{
  "normalize_top_k": true,
  "routed_scale": 1.5,
  "beta1": 0.95,
  "lr_head": 0.0435
}
Below are experts of layer 6 (counted from 0) of a mixture-of-experts language model. Rows are named router (the router's row for the expert), down (a neuron's output weights, with its number) and show model dimensions 0-255. Each number is 128 + 24 x the weight over its row's rms, rounded and kept within 0 to 255. Numbers have three digits each.
After each expert's rows: a language model's description of what the expert responds to. This comes from a sample of Wikipedia text that the model never trained on.

# expert 40
router:111115132144107106094119123134120146142202125111156101076105117117127141120113084113115084146143137132102111160190152119116195130125144088133174131134122135112128099103163142161117132135136129130114143109175121136113111146117141118135145134079107141142152154131078150142133120133121134138107118167130114123120148115188120126187114133127136140119137147156110117133050130140142144137129129130117113134170142067121136138135102184034104162130112105196110134089116121127114135133127118138134165120124125150142174160123131127143117130114132137117132132137125122139130160133162179149148096118133128188116098146108107166145102083125094107132156112138168125134115106171095128137132110119060113111134109131133135118120102118192112129107138162121083130148134139121123117105125127
down0:153134149138124131142091129110138110155126133127124125101149123141128123137135144094151114146084109117110123128139118139124132116104123174140107148175149160187137091181121183111131122139123111128122137143145160157138137148193147127126159145131146145133151101103125125114100104125124114083134091124157121132125143102113132147159119132134080131103094159147158167114080073147096162162130113120149144156122130087124122113127132122117134163123089123118117113145121102125142134131107175082123158121104130130142092146100141177134132145146133152135145122119158141157177100145112169113174106155112160112124170078102102151126149079119100123118140160110112117156110116165152133086119147074156115141134145167126136089136075117122196171099111163085149125145117166083154080136124134
down1:126141126137109087095149127129149120183155147148119101115163135112096140115161165174163132136119158123136128105136116118116125119141123076131132119103164153101119139115106151113157147088114175096190102155153140128177132149138126102114138179120101143114149167133138115139115127111106164055138110149138171120128166135152147160146128103137140112112149095119095157115087147142076152146147119130122127158127143120068130085099131196128084145115085100121106140070132108091125174153152132128133170131116135111105129101151091146115103098137163145116148105143110115134142155152160085097107106136126107143097156145135146119160122135144134111139146142112144118103124109133117169171125103128133141126121116165165188128140148134085119159109137122097148124122141097113146107111146160
down2:118153092168093126136160156092139135161130086149084111088122125072111101107122136115116136162141116122138138138154150161123093108149143110115153148142135143160130177113220135128142144112118146138199069084100162138129132127149136110130156130156154120100144089161085129131104132119096149142113128155145127085124117110115148167106134131116119150147126123131142115145156101145164138102121120136127131155124122134109154097123164130111114131153171134133101090117158130100123135146139156116096146179143115114108127122158092146134101074109111127120164091162143111124104105128108134148137147152100103111123145153141176097125122109105088108121100124095107125151110127092173111118116149128094162105128108148128107139153153130123116132149099124114100156057157160090149092134074134
down3:185118109122172145140097135123143120133082145164094126099151113091098112108126136141111165122170137136153135112164158162119124061149102106132139144156104139147167101118159084108075071117118115145111175115111120142120124076131103093086114081128100129134114122130106102123153117150101144119103153144126128181135142106109173139122144141133098138129131166139117116149129113154136103146096094128089172160106146141109096086108130095146129095094134145128113137156132156147079125117139140153136151140165102145140159150104134147160124166123173124144093150133119112133119150123157113117141100129086092127113098116121122156105143157168119159108122131125113130101112173151115132079139101121153095133163143169144117096168071152111147104130121145146122098155169115133149093122134122
down4:130063119093112136069142102085112133060141157129115142105138143078132144128143135148120128116126142141139157119102126139164145133142131110135145139120084123101128108150132094113158139134119096140084135151182157106115152173145122139140149089137182127125131133151142131084154108122146119162179135136144149155139164086103089157144098162131135142147093148117098159111144125126125134152136122157125198124101100116156124162135105148136136144169154094100157104133148162139153101110153113144132175109160119134099117120168118160136130122106129104108127119123121132094143115123122141114157157167142123138142126108139111121068143136163100077127133124103146124070128100150053139173122108164113129121093154158129101135122105104156160121155162100156107161134130122146152128150115137
down5:141164114143152125121068117106174178136120107145151105134086145106086099134161109126108134153156128110108136132147139125134100105156092128079133150160142119099140138148158143081117116142161107161112128119082120093141137163131115108171120151092135157113132132096106134129130134123139121130138132111102171125110119174155138148158131129136108100109131160144139119121158147134166106143127136171141144145181051126186167164146156104122124115148156107142125125104118130138127102122120149129111141138144147154109107106119130180102115081132150133142150162086132141125166112131086160127081125148122106092142156115123062165127122083096126087101112109140122068101129144112110134092155076144125131106133113153148126102079108103139123102089150120108128087116116122101152117141120109
down6:138129169102164123106132125120135142143124141139107159124134126129125135151158122118178105126169156125122106113118062168134134147103120124093098088123110141147090138126151138116116089106077079155100154148129088160122115135131137134131100118150114128109140127114127169100172113109081145145126152111142090170120120122119137156095147091144145116119182133145162158158110143130172164131148139133143118134096117158143161111124165116124174108143144099106106108090141169110126148108103158170091154146100163160137122091108139100110065144128092139131171124086189114177164093121124113105113150154113154120136152135134143128117126125137095134126093151123146153183177125136121175117126129132154162101110159129097112127161145158107144125128094104156139142088124093105125114119134156
down7:153136138128195122121144136103109132153108113163160179091156105150147112144133135109178104105165147152150144112073156109099117114154118149161120142126112131149136144121118164126149119155124145134137128114154132153113158112121160098100145109135127084139113091111103134123116167179149128082127131133142180116122130101055130148151111119107126123104111110118134101128154108130126138104139157138147095142177148118073098123146119146125121090159147122108126093118140086157128128124091115128103155102166137174131134140140083126131159150126097149128159082131090128153148102144158064106186136089154146112145126122139131121138083120105126137123085150076100075099132153152124128107142149148138148141150133116118163102127175112142114120108122113070127108117128169097118124096131148
What it handles: Number tokens and digit groups in scores, tables, years and measurements, e.g. 180, 154, 121, ,000.

# expert 24
router:137134118124132124176107129119161119137158133128136119092112131176161068184175139120144110140085148183119136168172138131133141114153158053148100050121086113126124109184142107127093136104155105143110134137134116144132137092101138131104124111134090074148115106139129120131135125111137108124105102135120113148127147085127108125153124154132120120135149140060095137184132158128132052140139114139106131073128067145149113129124148092123151118127073144119126130126133108131140165082134132134130113119136146135143113145129145148131124093104130140119148135139131154143109118138157145128147175137138159145127152122119107114139122133131108138111096169097101151166103118150108100125124112107173116122126113148123083152136131120130138137142124190153123160152160135088109184111116136
down0:140169134171154176149108167160099095131149120116120091126121140112112107141118116122135103154172105126127173121113149179169146115187132147109111117144125151108110101144121137167087107163126164113117167147088155095136092126141116143071140139116104118128127113172120092159112114095126089107143144138116164118122152101075070107113113105108119092073114146115109148133100148119098110088070132144143103098091139149105139133160126154133143082173160112133137128130145174108114136133127129105112114143099145155140132136129101121129086142141150103128137112141139126162173142156140146120126103106094132109127152109152114089136159144115101141115157093098145088132098120176146113142099118121157096141107098145126118100127153128148099132135121115100172108120082132093093158141108110
down1:132120131125139128114175102071142148113107115096133129102136127112087118112163123113147140129122175155138103101123113102117126143072143113138137130096080104145150108159090073154110148128159133102136157138107163117134166100110130127123099095103116144115095127173143141168137124144115137101139139104164095105146153074104157121119115156170144132117130148124123125116167123108138147145111106115071116128141094121125126129128147153097109076119105147135121118098146132134135124112105113089138107165147101124151140113179140162106121096147185094106130159134111198143124097123096071121148126109114086103114116139138119094143062102144143067170140115148135117116138074135136098155166098129169098144114168123137100146127103114164151133142145105140121119160118136127101145146131098
down2:089172161128136139103106096122128112102153140097155100089130101135148171153093132172133160129122128103112164133140114149114108126101124165111089088094126160106113123147091116126126109149153136137137146145131113162124156091127106137110111161125103155152126097136162096125105141112075156118125142131170104173104104103104115166135137150111143089094106141125120143163103124136087157117106122125189140152083154098151143129133168117095143120152120113124097145132133130180148137124133118130116111155156118122119131122160138107158167095107113114113152109149138086139158152163107138108127129147173109154149135125098181156089133108131121154145104107137135116132156138111086157120138117151151126108148168161116160137109084153103158097141155155084197116116144132137189098087133153
down3:126135140143152176123148141111133140121136120126150134096096147105136130165176157102162134098096115160140169148152120147085113073159144145107103107130101143157104113099139166121116093115162111131137140114112093158152116128172134115135105128116116129138112139144117154142114182137138129138112153156090107103120135160124130122151093127177096146138099069155164150152111162194117145111137116121117129125110138134136126148100150136138149154120080146085123104134128112158096124116131099092101097130106137109139142145108154089100112129117089166112166158116119169116141103135120121134116120099126163126144124142133118181165138140126130143138126171123102122112133148110148098194158163197162135195086111095090136089149149169144155126145162119097138109139107165122114135116101143
down4:160174135140157107145135136129162088149099102128137117146102122126111119114075133124120147117176134143103153115154161121083136096139138156172113133092180141102145114174133089101121092132117130105124114176120135111128105159141134174120133062121115109175125188101130132126183123124141148126135119113109138137153123099117107150132097091119146127106136118126130122108139112163172162141140158141146148143072165152112126113135148112112106117114174106110142153156091121141164118105140184121106145132135127140108111127173143153158104156156105088085131072119082074123147113132094140147164122157147155155128161147143099120102118146120175163178121134137112119129131101124165145174117100127143121133099095134092143138139127110106168141134124139121120108086107141129161162143146120
down5:167148148099062163148091128124113150115111120165138131135099132131151128111139082132108110110107119147106115134133122122106140120098096110169078092125106133117129129138164144094141119149143107105151054125107126111161152141149129132156116094134117120138060118132104186105121086089095119162129152118179126126125113103107119122151085122148124094098116118090113189155159143122140101102092137148154119121125129131160131128150128087156096173069166157094109146131154113149096072123146120122152140196110169146177124123122126149141122122133102099135149087149099117137080087129156129156109147145125136123138122140093149154116140131134109138113104116139136093142105102083119132139122158153108124132134117152133121158121124112141112170177149169103134107122136132116150124117105122
down6:117133171134154095082158114123116122172089089125100192114122097105143131137162120146133128121120121152159142127110115153135151105131144089113158189091119114131135133134119112104146122161134125164120144160104121125129142118162115116149088141116141134082089125152116084163117145110178148116117112105157121110163167145131113137143153118132119172137125144106141134105116132128090105194115131094123120152137113106115160111151150071146117110154120136147140155158122151156128148122147155114139152088149192104137131121125109098147070159131107136089074134126142119164137119119122148076127118154115174098145148107135151120103152146154111135113148164130127096125078121178119130128110124138147063067120114131095097123168125095129161144138147134089125126103120137089141112121119098
down7:122132132156116114158146161108123116143115105134138138142131142083116112130127126150146134090110139150113130184080143116114139130111151106081091141154119113162125113126095152112067096117134144163144108126110151102151130105122135143123156139162149127121101171100161078125138143100154111099152158148141121132179118141119099142102101115137116135160141156144091101151141086113139133116111134128130138107131157128165128181122131149109119131143121167135131142110131103124093124104103062122093106148096111158101094093122148098126111129143128110125117113159127153150173092125107128160153065155120157098104168092089112119125146094136153100101078134143170122141153128113146140154103059128141100125183146077112135121130136146120102071181126097109136105158129145132166104163119151
What it handles: First fragments of words after articles or conjunctions (b, d, un, re) and hyphens inside compounds like same-sex, de-orbit, al-Qaeda.

# expert 12
router:151116160141107114081150081104128142119119119137102156143130139122107153104087094113135134163137113091136112111112149111172100110128142178149141150110119177118105094120132162117106129122110123125071139126139116134129120199129163078125144152150152128145167142114101113153104137151116134155118117154117132141126072106154129114113160071118130098132169152154128126182155106178134138106117116133117096136122099097183112138162113106141182167140141127156133115126125098104106127120136125134134119140151136130127157115124143120145108103103100124149127144140111110155125130128123118168121124098134094139114142140120089173147135107133074134125111144135136106123093167130096107136147175118144145124097206130117111142083117085103121127122200119162105121113112120150126049094110135
down0:048066078129137099108123127110145129118121107103113104100107127145144114154121082130148132109088149161120147135141118125127138126114105085114165133157145155145124141178176118137159105119103121074118096154168112109117153122150083110116111142113139145155156139106116151130105093114130136131127145123149125133126102110140122110092133087120117125112132081142118116127070126129086128142170137139152110111090096110137103125158105100105079126169093085137097124133118126119135137129071107124150128159137092141128133088111147163122123161134121142140153085138144136155122124125132119190133109133146126118139117157162141106117110136110177146133149109129136096141154088134146107113115163061117125143095165160107103150102133098100163136140126100107117178164167086148147127109125087
down1:096120149144110106146121150110120141068085116125143106139157146165129113129127116128114132112165120160114105126159145114105130138133136110137096114154146080098121122122114117092178146145158130153121095134150156146103096100098106138140116077107109104135091121123137142134123126097112118100127156147079068155115079179127138165101115166164135178116157101138143162096170142116123117131124116117106148103170139110140129100118116155108161122127135138087183114136132098079125094153136092150142124113099125118150119121139064127116099182115141124135114110139130163106166100125098127122111122128092103157178128084141080160138138138138114091135154124103102127121119155199106114132116165133117129121141096117150152161108180108154163137128131129089123107137092113126165108152109112
down2:087169104090131147126103138120133147145135123142167127096145096121114163110115141149087133100132130151114152158167123149133113128136111133107146114164099104111075149136130097111127131088131107128150126148112107156139135115137073145146142095108122133136082133158140126099137151115130156137146142148148146103110149127124138144079142143119154136097135109111095122097159138165128109139129150108154154122090170150132143147106146141085092110119146093141093105096106142167128162113082173082144135131157119113158166120153187157119153152163167163118133142126115129123136119126063157093123085160096104121160096130082138131105144117138177137097131105123124139146121124101141127180157174133112074142137099078125107175131159140130119113100109113090099149123158119136185147099146115
down3:115083112107125103115124103151118151113140106109093115137144112174185152105156121135139080093113131117114127127116097132144144133120167101114134098138081115152137101141172137101123150134150102149146126107120136158104109110125165161154115147117133134123148126128145117120086119107112102170152151159129115113106128162079112078118092107078111129150096187137165114129114122128116135138159173110153092141157121107138110120147143115122111128154118167091066120082165121097139139127118163119118129156125140105119146144152141091100080128137076154135149128136112128124167147118102149107126156107148141153144113176141162086162166117151174145118104151148140142163095159112113156175165138117128120168086134118155107137102103143160083128095122136102122115140171133124110103114080160
down4:147124153151091136126142175119141142115092121135153138099111128157135113173126121123111178140171113130113173109125152151096175122099121135126099126108115142163103116087118131118087142137142118112134156175108115081108120107104149115122123146128167116129131115097155134079138136140168145118135139157137120143176125114121138114202118176095154134118170155147081116113154151133151153109067131126188135103095090080117097143139102141140110134106124106117150086141149131115134093123151112119112181159173058103135139141135098156126137140142140155122087138093104120160126118137104096087136107141141153153144101097146153094141130122128146113148083128105119098099158109164100136158145155155131153130141113134139141129149149139165146162105160136133155103086123126155105142102110118
down5:117102106130148148171156108130169125109101148148163154111132117133133096130120148141102107078132142147117168112110093119100125132088084092142118121156119111140133130159149123151119115184164115085110173134136157109136129098152111147161115162106154144091121145126180134126118119106109130151112140090114167148189120101115109139122086161137112110116093145126153131158154140147140138182130164138156146134101071141146110134128134112141135151157163148128080140125146101115180103108116109132143077086106139129144200096141117108116127116186130111146131125133158152155126134108100157141118155126100181127125131115139089130156134134113147127163076162144112101119140122163150148137128121115138105169119139117142156118118156117103115141116095060122106154135106094102142166164143125
down6:122083143125128157136131195137152172142116109107093123123097142064144075116128127139120096110102095136120138122154122129132132108137142139139123144104129156143124136131128122124124129147134115122114155147177118127093082147112095154092146063125143127113111134110148143128125120089148138161104130132117134117146130106119109101136146111108149130080130098110140127111157119156116101138138104129139098144105072153143098153109160180138155132093141162117037133146104099145110150126110177148144139066136117074140148145121091131097108116133122147090111153117123109134123157119140117102095121136081124170103177109134076098158121081141143098187144141109146090154119134101172131119122125117107108105107088171107112109098105159136112125127112146148118110109130131130155155104135084
down7:128127087120063084146113175134127096121106122122115144130168112139110159126175108104118090114103142154141150110159149121147157104109108095103170128168109104135113153110122083140136123060135132149158117168094085173142093157099142158123124138151156091166115135133154122115111131124139114158115087145127164122106129137136062111101113080153125116132154165187134103116155161138137145107140138113125155110125131132130111165091152143137089151167128117151123157097136132184155128084125148042147142122143143116106095130101118157134127146106142155119137133146127139102139115149116118123143106128102132143095123120122121149103158145133149121078131136098124109126107129115140088155121149129114110133084095082118117125112162104118109088136134120144114155144131163140125158137187102
What it handles: Main verbs and verb suffixes in running prose, often after subjects or to: said, provides, led, created, -ing, -ed.

# expert 60
router:131119110147136121142131112143131096150112138113110109138088151122138110165096182132154113138130152147130117116137121144096161110120093062115163129136102098127119078158093127130114106099128091135144152115128123126132133080135122120126130118140101075127089112116145149134151110163137115101114134172134118134132145126120134122127135139177149117070140124166152137110138161174211101103141111103107103114091116132116130113128091102125149118135145125128140134145121146122131133157137123143138109131092138156131136175114179155128120145110175141136138170155180122127102133127114131123134176143129091157102084140148143191128112144138108129125104205093125127144119126109092129118126140055141129115149120134140134142144118100150127139118046190163119138092181121106114152147130157
down0:149179127138106095118109186115135100119092145109155110137151127125103164115132094139133098144117162184136154147153135139141133130142126183130104106115123107147161165156162139124135099122167129109108156125120123129175175135143122072142159109139155119138128117117106128142135116146117098113043153111116093128136121148146137122106098147142138127109183144081110108095100130078143144126104136131121151145125172136116131119082124169144133092098140141120111127101097135109141135113147122066122177131104140128133130160107143084134102145095174126161124140093129121110102075127110133116115078175125111139119097102119114148117117173110129113127109172129120124103189147181120139106152107145137136080085110109125158118128146108171146097141127128140116136107140111135121109145126180
down1:117128148147136127159149120126184111126110105149159159150122115137162154135130123129133184088143090128156165134163131102156119099128151132123114114157124121163161147146152084092117147148128165144118128131114089108107140159182110116185107128139101117161106129100110095096107155158122137146138151111124125134112117101137116117128152144112139149152147126155108106123165118130121144092130097128138151121104154090120108135105138144141097170149145130130112124157109103130122110149108162114139158124115128088164163111108130166158116073121132104195107086106100110122123161099173166129097147107167153082146127132132120088099114145125126144132089118147083175103120123135095110137122122185115129102142156128123112129160119105141165136173194138141055120120148168143133116110088118
down2:133152105108134122139129109059124077139106083125075152131092132088120130155089126132115104139123143122138117120168150113107112141121141106174108143138118128151104196118157127151109106126142156113123159120112153108115124113141129098129108155121081142110165118150111128166160109117102116135110073168113179114129093204127119116105138138134127136149058140131131060133108112123122163142151092130179136105140113105099106135144134160153131112133087125149112108133140120130117118160149101140120135172142109109134143148129147132144129164171126097102116127128127134141138114156151133156099119130105119116127129075118104116123139138107108064143122193137140126143106090141135091146098149143124127076106167174085097118125127117135101106153107125139091100088143120097122150164129118
down3:110140102121157111165134136097123167135145120152147154151092141132132085116117140106172090086067090111175102112146166143091167132121132122150116143113148138114150158128160107153152124172140139138130092149163173132080140131121122100084105098128142135101124096108174109084106103166109120138144139146109155122131131131104086127129154125144161103127129120140132107097158136158164116104120125109124124099106155183135118087102122086164152128094136075114166106132160118081134120181128120100118077140138155098154132128099114131061147137137124095120108130124116120154148083151087146105122181082136131102127166115128166127111129141120132153152126152135112123147152166145165157149098104136129144145132159173116138126131113123136169125139138109105129106134159105140147129102102111
down4:120167114106146119147114154132093129111115129130122139107077123160133130130118128113145143138137140140123140127095161144171134133128136127149094199105126154123154108145122102095101152077091141153123103120116128128147152111118131133135111118092085162094108120110127104115132116073125144140130104160136155100124129126124102127136101129159119122121104109164124159154160137110138163155120091125119121098079141136124162156140144113104176146103165141149128136097138149129101156148156105147153105114144135145178148133130117150155114115135102130142180117136155140101129111163160111092125157124157103108130157111116088113164182151118168115186122101159127125110091195125187132158114130103095125104131099126159123147122087113146132111099149098110181171094137127087087165179082133
down5:195110134152116162157139166109148098135095150103106094182119122107137120107091120172123143086112132100152142175117159145114125146132132135111135125108115162164145141154121130150109151075099153106110091095152130123138118099148123147083107127156139171121146111101128123091140139150129146082109125121146114149081177155125145143156139068125120113171156182146096157099166136125161092130144118104140155115156134145127135176117104091157118152138129124110130122123159196097163123107106138121123137132105116121166156108109162097117131151136116136119129093152148140146134120156110116139128144168092100185113092127145142133149117185157080135133116164129100137120096115132117098129122132135157116143108101143117123141148172159097139158141144079101113117103111113147153114137156138
down6:140162078168124136161142122114080115121152116166150124147121120149091170197139156124094120151117152133151101113113154120115120122147125160171078138093105081113146097142137142126118128081109168150170076128085143123107137124129108150171117133163163091160082128131138091137148135089160138122095068115135114092154130139123127145122148181083135137148121103133124122102095140127147087129138113086115134135103122138170168128118138093114143116126137144116106133138140123146098115127113152159126126178149125124147072131161146147086098122126135162123124113104151121119111156130160104127126153144099158127125142181113157087119152131167146137131086147149137141143106121105154105131117157134117145170141173135104110129133137138150137117189108122121138134091124144112157116155072113
down7:134126120144099197165108155135162128132129131127131106139135139083145147111141137090100094115139092118123122111148117115100115080115102114132100111136149134104155109138151129132128099191152142117168102140123119130087136177144113120084123109136140126133159164108153104110156164125130120120141110103133135141179145145134139107094149126099143132123120095096135088155191132146167142140123133124095131121136128138109135117115109125111127102138112118181168150116135149128095115184101115153164149130175113172115108132166093085106153147115152101121134086076098110140135110091164126132098142149113129170092169166136122101116155116137164142153159127141131130139111087152152113127101156094129116119138144093145139182133123130226139116115112119125167134155102120096161131133144113
What it handles: Inner or opening pieces of Latinate technical words before suffixes like -ation: trans-pl-ant, super-fic-ially, Prop-uls-ion, sens-ors.

# expert 17
router:137114115171121118165106119126144132122168129159148121136090083082088105153082124121131164138119136099114116124115126119116176155167129127130076151124128144111151222111132103095108128121125118133135150112145114125118077112099142104131119104152119105135179119115168107124127092121092117154155165115142122153137133091118110110089136108116075117121096140160097114085130101164135046094133140103122093170099112120108135146145150073133092091144143161074114131120126141088147133121146130127146102118118133106138139153114136095138104129118119174142147164153136146101140139166075147145148129120126139106116116114130116109139111110125100082115091159170105136110118128142092122139154120097078137134134153124103111138130132096132113114119151143151114151091163129107128075121108116
down0:146155076131091110129129128107163138167156130110130137153097105127133162114129113207162142197172178110100126110136148132118131129127143142105115128112151181103117152105124108134137131146131172120130113136124116118123161089102160154126131156133106102111121140157089122130168143113135112103139096127076139160156142113114123169121148146131139144095144119105166087150118139077122123096115136097158137141108094077112134083137137125120123115139106143156135132116128094120121142119161168112131148117144160139102062085115111130136113130149095143130136123177080141122142135129131126133104117136124175128152110144116168145130164108149182122098153096158148153120104091120095158135130089127149148133112096111113147170135140131047148106118117093098136078122148156116133132126119092
down1:154107124171122149149094148151149127109125122122134116172125130144157109107152177121124156098119151106128192137123119162130140127099119119135137104168082088127113151136137133121116120179119098156151185119129133140139148124101081153126175141170140125115120115080097113144134119144135170154120125146119136118150105133104128146118115102103139144154126081189144145137115132116167121146099122186129133120132133116130122099176150134139188096115115101089141105132154074132147087119137159140086160103146127119113090110150146148105108130136158178100147106157127125070122107126095139085132135138109132125111134086128106127116153144110086096088139122099136126119107146134148189125164100094147113128096147137163096126114114124156156121161067129146130093148141070117135145141130142
down2:123174099149107128129136129096141166101144108135146100163147132126142148049115107129158124117125117122120107142111111143148114153112126115093079089138149131114145135101161090138138172138105157106140145167145108118118125144155105137128138108124141133104075128109071126119107118109139145108113112099107139119183121124120164166101131119119146138160136114135128105086131134102116168071114096126179131102163135113100166139101112161146125107126127161116171119141111116141133167113153140122150153137147151122134151099130109151125132124138128174114125134129135146167130116134119161144156111096092169159124142130124166114089152155081117117093171160102125111134120115083124154130109085123137173143115107129105082150169111165105139158132170166080124115155114087143119158145054100
down3:096124130125153102167126118108123130171115157125139096081115141160155133108133109146112107131126119147150129108144109150121115108157141140110133131164121052103147145139118115144164089085098119144130093131124097149168124094127099145110076144153097149129115113136117088114133153108105112141117142132084131160150126123114143111154090099113136099137134157136143125105122102132137115105123118063149122128143088087150130192135206128203129165119159193107130099072151123142104162144145108100105145117121143102141105124137169179110143148154142111138123104128130106095100111142093120101141125094108151096155157151142150158117179116141138131090139145147142142118129167132129124134114128158121128138154083138155101137112139126130119110080127141128145090115173127117152128110146173
down4:101135116149120153099115115143099130110092122126147126142186126120114131085129101119117126148147138112131131136111163153189157140118120103129119173152154148091129113105138080072144098170154093128152094134094133191138138117139158114137131087103170132133149176085101133145090137102128141084117131140103135118154126136124113122153158109130113104149156106116138114130135076125142147125150133119197075120115145168154127108125131132130122121117138081107094148133145098156129139168134150112076104124127108134124120143140113111123119144154164105107131092112091134127143158072150091128163072135150107144124136163124130176167115131148125116089142068099119127155173133097130152133108097103152120123110143141172132136143153139121090127184114113128119108084166131160147133113132132
down5:118173120159155116122131070148068072108159131104188122125154129155101109137142146125079109148141150148158088099094107135130131117131119135121105168176137133155108140130126146141166110122129111083080126126122108137120111117145117094118125145058173112135105094115127130106081139127098125169136121098134123112123101102127112089182113140138165120094119114121134131141118112076115113130141082079169091134101150132135078140104157156139142168100130152133129108151065121111138157120143118116144098122126113106164126117149132121111159110149132118176144168086093144152148115111109147148146127095135122161106130098131104090158138135158150140136138123106143151126166148120136107136119149102124115095085098121146131189135127165130123129109144100131148142117116128172128166147142105
down6:146138125139111169118124128105149128126112105136138099145140141160132141159122109131092149166100090139158156099123098125116122144158132122134095131131110119094133116175106105131130179090117165144181128097084120114091122117150093095096118098141158078100076166073101065138148089182131142100117141160115133142114143098132133110095145140137123085127164135148147100169125136149160139129170139152148108148109140135120116114155117164127124118135149121108109100126137153145128134159143141118131086135129147137116145145124123126123124125150149135156101137131105131131115144149119114119127120152130154118112095084090066139191134095126146138105130096118118123157153126117176140145136099183126107179149146145158127133098143130210155152167132121155097126133144097077144095128141090
down7:093150124144151070135114172151116134145114106114133134136137097162091163122132136156168144154113160087113130124113099149148118166111112114129140126141128150093108124136089117120150116116140153139114084137094141114150172121129129156144151101104151192095140137117123130113086154138151115113081120132173121110139135108097119156101126148122129135112121168118106133129106135176097146099094109129131133108145115123129107154110092162124188099136143113188171096100093125138169175084087090117124103147167152188123118138084094134132105149172128132081155107086102167124153123148107119120141165131123174140135132123139117151103144164160147121134148137154143103102125141161104130133120121144106095147112146125146096148150111122096109112132107133097133111115135114088137107203106127
What it handles: Middle pieces of longer words and names, often -at-, -et-, -ch- after a first syllable, as in Repatriation, Regata, Cantatas.

# expert 57
router:108113133150124112060125096113123108139129128137126094110128143146136116141125099112168133184146114119122101150127140092130170107147164070179130121108111129126102118172151117093111128124110114148035127122132122146152123157143127133106125145180144060128083101120142107135131146139135124108126176163111130107105121113154123126171164132148139083125176133152127105185121125147162093088143109136094138150179089126171107111147078100105187157141126125142127130144122092114127118110147117149141074127125138127142124140129121141136124096086080170101146147120104166143118105116120166148151126104151074166126135134134095092137120129134124080122085160156129139139117121137132126113156114139168133109122151156108118129106128107103117134135176132136131154141120142119142126142120093
down0:128111094142126090095138129155135097121128126094178119090119141132104137157121133111142141096149138073158166176131145148126075115169188124103081123144157150127163150123129151139093128179123137120154126116163129154113135151126104160131125113117109161100146139096130147156164157101150119102111115106137152153111179134151139122113119101128139157129130143111116090079138092139177156113140130084135138134090121078164150101171128142138117179129152150131091118116132142109128099149127099149140148176109166121105118136108164128159102110106105119121127141168096100115131098116137129121115109114131115111134126081159115105093127102133112137106138124145115121106166071144146132142150098118141117050084147107132132129149140146150145118110087129151127119120096129129198180122132121
down1:177125126107125138104136115108140097185144119153126145117158143121077119169194121113126137129084179073120135101150131115147139089133149146130127126133106131160155111143130113147148147148153134132079138154111119134136113142087104154100181109124116110172140086133166118103127160172108154096131158136141173091098148160092150138170159118143112165122110127076115143162145115095112105132128113134145127085120132106117151123138135112131158127150142142123113136094104134090120091133113148154118115145091125158083103147146092144160122139135144118151102143111126174174090108106146132136129117119138176084190124106128135127143121155143160118126156141148173153133103108129156168107147132160166137133103141159115156140137129174138106119107130098154126128104120084136147145107183149
down2:095131127125175136134132121127149165081126147113096102154123158108124113132136118077126151125118126138106165123105112152161095158164117127151144069175126097090093108125168127199144115124115145107126161148113143121148108097111150129148152102148124133117098112060140131168137131127137148147120108122068135077172167126086154101170125117140123116115125145113106131149147149128125118122128151136103113112117114130135144111121122100151157147129145143133128131150129091158141099146144059125150124117046122133158093121190142147104112107154093114123134136107155118095122104118154119133081112131076126118142133122140124139100153104092116121095130101158128146143172114144127161112145146134139146098120124108132124127111101173108135100118150116097169106186123111137099157100077143
down3:125133130132136138131091129148091158077097110175138104138093127071132109122114169165102116132168115088095164108133092193114089083162101125175136081086120060149174123201139077157154116152136141114149123138129146152153141100096079132111131139130112163125139154107138117098101105143103151118105146133119129121106125131103117134133094118163141147116136134090162139114095119157165143132108147112142142154126085108141147119145129117143103173124140117082130068144139133144127113178114126098150161101161120106133122144108133134135102128114158101116177144073108148144129078134112152122129096114124137086159108158136132130127143158112133143128116131149098121132142149141127126112123139150056123129132142122149157126154120132137150112128135113120174115163111125146140129117128110
down4:134078160143152158132181121127128174180133135124162157138156139136148103134134137126142112121135109118132168148142116095129130133145128100107140114105117124168158160127153139089111089167130098165137132156137194068156102152140139084083161109122143094143109112095123143131093156099166147122140148139129138102077124111141147160136098143115111139156115139135108136112129117126107115116127149150132164136119125127171153158137081141124151129127123128114135126119120121117096092132093081156105136148153120134150119156116078149154073130116133101123118118099103160115147098121076171130145136181097151183137088143150117082111132117139125148158149081133089123135102109120104145155099077125145167130103153126125142155075181157132140137154120099088160119132146134134145114108133136
down5:134137163113157143134085113163058153126107104145163163143116124128135144102074118164165139148168182124133134096136110199132143136134108082137094155110111148105126124112131120163095130114104132096135106145123114109133125158145145097090101124147125093146125134078128121089111161125114135146164150102112110127085140143144148101105119142127140112109090153162139098160092153128120134136195136107115133130107143166100136160154119148149088126084141140145160103127122125084129113133162116168107149167100080125140162128110105125126124146168116148140170135107117102099121125120154176169141172148143132137100162127160115093142166090100157123109135131140126157104102146127110109109139121147119101169131119114162126100124133174133068146121126124112125128152099113089124106120130164
down6:146153095131118119134136121136085110128153069186150142111170116086110114128165126138127153139112110179131131140130135149137150141156130123092128115092162139126108142125106115076120153095120126130133117182129144164130142146102115151102136113118111123169117149132146095144148120126148143134125112144133160098091125091145129162158128101170127150157122132156074104136138144118155176141100109120139108142117146145110157127150095119107171154111141124136081122156092101096130101081102122145109147134123116151105110117130164161144124146171122173085105150137136125115128100132116136121164113109114135122179173139107089138109114109146089121141137161131098094137106131111048139166108124160111181115104124099169119091110113121078114128111178113139154153132076151142172155103108122
down7:161102141105120140120122180102120141084118114158120154177095134131142133107132125149119142073112110109133114134091126092108129085120093099140149126128091131144121120088112106131099148162121180161113137176146113063111104154130104138115097134162152137138159115107151106116119170134115190177109139110091129168130133143136108140106159164086098124123147093080174121160107133143126123082134128142155140113112132125101120184123092155082140126155156096172085123101155085135127166135129092118153099171102129121111141101135134137166113085114119124100103164158121149165127166155137120144091107140125119142119168112141126160127126105127122154123133121107116076090122131102156113092136107142160129135128131137110133160095155121108127085132086104144123156105120105131132138135121132
What it handles: Stems of Latinate verbs before an -ed or -ing ending, such as expl(ored), compris, recogn, plus "(aged" in biography infobox death lines.